config = dict(
    num_hidden_layers=13,
    hidden_size=384,
    experts_per_token=2,
    d_expert=160,
    router_score='sigmoid',
    routed_scale=1.0,
    balance_bias=False,
    init_std_router=0.0266,
    norm='rmsnorm',
    norm_eps=1e-05,
    tie_word_embeddings=False,
    learning_rate=0.00851,
    train_tokens=368200000,
    max_steps=5282,
)
Below are experts of layer 8 (counted from 0) of a mixture-of-experts language model. Rows are named router (the router's row for the expert), up (a neuron's input weights, with its number) and show model dimensions 0-191. Each number is 128 + 24 x the weight over its row's rms, rounded and kept within 0 to 255.
Before each expert's rows: "gets" lists some tokens that make up at least twice as much of what it gets as of all text. This comes from a sample of Wikipedia text that the model never trained on. Tokens count by the router's weight.

# expert 12
gets: " the", " of", " The", " out", " s", " Best"
router [118  97 147  89 138 129  87 121 129  99 136 106 144 125 120 122  81 132 129 100 111 147 103 131 120 128 154 159 139 114 148 135 127 100 119 138 129 161 105 158 114 126 117 143 168 130 139 124 128 113 118 115 177 110 115 154 127 121 107 117 125 154 114 114 163 142 133 108 127 143 145 157  99 136 124 155 133 101  93 106 135  93 132 119 137 132 136 123  96  94 140 150 118 121  95 111 126 149 125 135 141 129 167 153  61  65 137 124 112 159 120 117 134  88 138 144 102 141 142 139 113 148 112 156 121  75 155  70 152 123  95 147 128 138 111 118 143 152 135  67 150 128 132 119 122 130  90 113 143 126 121 108 146 131 109  89 126 150 101 123 121 111 147 113 118 125 144 116 122 123 139 151 121 146  77 113 139 170 156 140 138 128 119 139 126 114 156 118 106 138 125 105]
up0 [104 107 113 139 170 134 114 137 125 108 151 138 121  71 120 128  96 152 129 123 133 114 146 127 104 131 206 149 151 163 112 162 150 112 125 121 149 166 116 137 101 151  92 112 105 143 137 165  96 164 171 118 147 162 133 119  63  95  93 140  97 155 122 143 122 134 154 129  99 182 139 136 109 159 136  95 125 109  85 153 139 150 116 115 126 137 137 140 173 124 148 140 171 105 113 126 107 103  61 136 127 133 112 131 115  77 131 123 124 122 124 144 182 152 151 122 132 129 148 110 148 121 171 122 111 152 144 147 115  88 129 123 132 123  88 126 121 121  98 114 103 160 143 149 127 116 148 145  93  78 152 141 135 130  93  79 136 116 142  99 171  85 137  99 206 130 156 150 156 152 125 115 134 128 161  82 125 157 142 115 113 156 150 102 101 135 140 103  93 150 102 134]

# expert 7
gets: " |", ";", " /", " medal", " loan", "|---|---|---|---|---|"
router [107 119 142 124 150 127 134 145 147 116 101 135 150 104 127 131 127 160 133 129  85 146  64 142 145 184 133 128 165 164 136 140 112 117 112 103 167 146 110 126 128 132 154 134 161 166 123 105 139 167 108 123 139 112 107 104 107 135 143 127 129 129 164 121 141  80 116  84 147 127 164 155 105 108 146 128 128 104 108 117  76  98 122 117  95 112 134 122 125  70 114 109 160 141 138  89 165 158 115 117 116 131 112  80 109  85 153 133 150 124 141 176 140  72 166 127 138 143 134 130 134 163 141 148 111 126 152 139 159 128 122 101 138 106 132 172 122 119  61 140 152 129 119 116 154 155 101 163 155 145 122 137 105 125 130 111 108 127 130 120 110 117  93 104 197 139 144 150  98 106 158 164 135 117  98 161  95 103 145 153 139 107 161 135 140 110 134 143 115  95 117 132]
up0 [ 77 136 149 121 155 129 111 105 144 147  87 144 137  87 175 146 122 109 145 158 152 189 144 113 149 111 134 118 143 136 106 164 135 142 166  96 103 125 142 151 121  93 119  94 123 124 134  99 177 107 146 138 133 146 110  88 106 104 173 145 119  78 145  85 119 150 133 122 152  95 164 138 132 128 122 159 138 122 133 171 145 111 153 126 123 117 141 113  88 130 130  94 141 103 139 154 114 144 147 109 149  91 136 155  89 112  96 173 145 146 131 156 119 122 102 155 101 134 125 151 129 121 140 168 119 183 123 114 130 171 127 100 109  69 123 138 111 142 114 184 134 167 121 104 140 154 111 121 168 114 152 109 121 122 147 115 150 178  63 159 107  97 145  88 124 115 168 157 135 119 163 107 144 106 114 123 117 104 104 128  94 155 110 152 149 121 115 166  89 133 115 153]

# expert 31
gets: "/", " (", " \"", "-", "i-", " '"
router [ 84 112 154  63 155  84 111 117 135  89 129 140 157 152  75 138 139 131 127 105 161 163 132 130 133 123 178 113 131 125 114 137 130 135 151 144 214 130  73 118 111 101 146 130 164  81 156 107 139 122  98 109 102 112 132 133 122  93 147 151 101 144 133  97 164 111 169 125  88 127 118 113 133 167 125 142 121 132 121  68 135 104 129 125 173 151  92 155  98 113 137 123 101  91 114 121 101 122 105 122 123 157 145 145 135 143 143 143 121 145 150 127 103 142 134 111 136 151 131 137 120 102 140 142 107 124 149 135 121  96 138 125 124  98 145 125 100 141 127  95 127 129 136 107  87 143 137 179 121 125 113 117  82 128 133 115 114 142  99  74 108 107  87 137 133 162 149 106  72  98 140 187 136 137  80 166 138 151 130 141 172 123 138 109 125  64 175 167 149 110 112  99]
up0 [127 124 136 115 151 123 126 128 153 162 102 137  89 161 112 113 147  98  92 100 133 127  80 151 107 136 131 145 133  63 128 120 117 116 118 106 137 117 140 109 154 118 139 120 161 128 105 132  82 132  93 118 139 137 133 104 118 113 149 109 125 155 122 108 140 164 165  91 117 108 139 144 148 130 143 117 118 137  82 118  70 108  95 156 161 159  92  97 159  48 159 150 123 126  99 112 119 116 132 154 133 146  77 124 100 161 184 100  79  95 151 107 113 141 139 129 136 139 137 132 143  95  84 117  91 163 126 131 109 140 114  88 203 103 152 102 122 125 102 150 107 121 159 133 107 142 114 152  73 135 124 142 147 121 167 107 132 114 130 133 121 102 125 152 142 176 122 112 143 122  88 144 129 145 117 103 143 137 120 146 150 108 121 134 131 140 110 164 165 103 118 101]

# expert 25
gets: " the", " his", " her", "'s", " m", " their"
router [135  81 152 148 150 117 158 100 157  89 113 137 136 172 131 144 127 129 137 125 112 135 130 134 175 156 127 128 133 145 129 155 143 121 149 132 120 161 104 157 109 113 137 148 158  62 173 124 152 118  78 115 134 101 115 120 152 100 122 138 136 152 155 109 155 108 150 126 127 129  66 125 114 133 141 165 125 110 153  90 131 102 117 129 133 105 164 151 134 134 148  89 120 122  94 164 117 136 101 140 144 129 137 114 134 105 135 117 139 168 160 156 143 106 130 150 132 138 135 159 124  97 118 167 118 113 124 128 146  87 110 127 140 103 144 127  94 138  97  86 101 110 164 109  97 172 142 118  88 155 112  72  92 162 116  85 115 122 100 141 128 108 103 119  97 100 146 127 150 130 153 144  98 203 121 136 132 122 102 165 110 116 123  93 161 114 153 155 159 101  88 110]
up0 [146  88 160 136 142 116 123 127 114 121 113 119 140 127 154 144 136  99 136 123 125 108 146 148 150 183 168 130 171 124 125 124 153 102 113 101 148 132  91 156 132  90 150 184  94 125  89 115 102 118 133 172 101 104 136 105 100 106 135 151 117 119 126  72 133 152 142 178 136 128 118 114 128 106 118 166 172  65 157 121 116 177  90 155 123 125 127 132 123 129 149 103 147 134 125 146 116 131 121 160  89 120 141 148 122 126 117 140 159 133 102 154 142 153 164 123 120 120 128 147  95 159 125 191 110 182 164 126 109  96 152 122  73 106 128 148 123  93 103 112  88 137 169  92 121 109 143 130 137 154 122 114 115 137  94 151 168 103 127 125 140  81  74  86 111 132 127 157 145 131 124 135 106 159 126 125 133 156 124 129 127 132 126 134 156 123 173 127 155 118  82 183]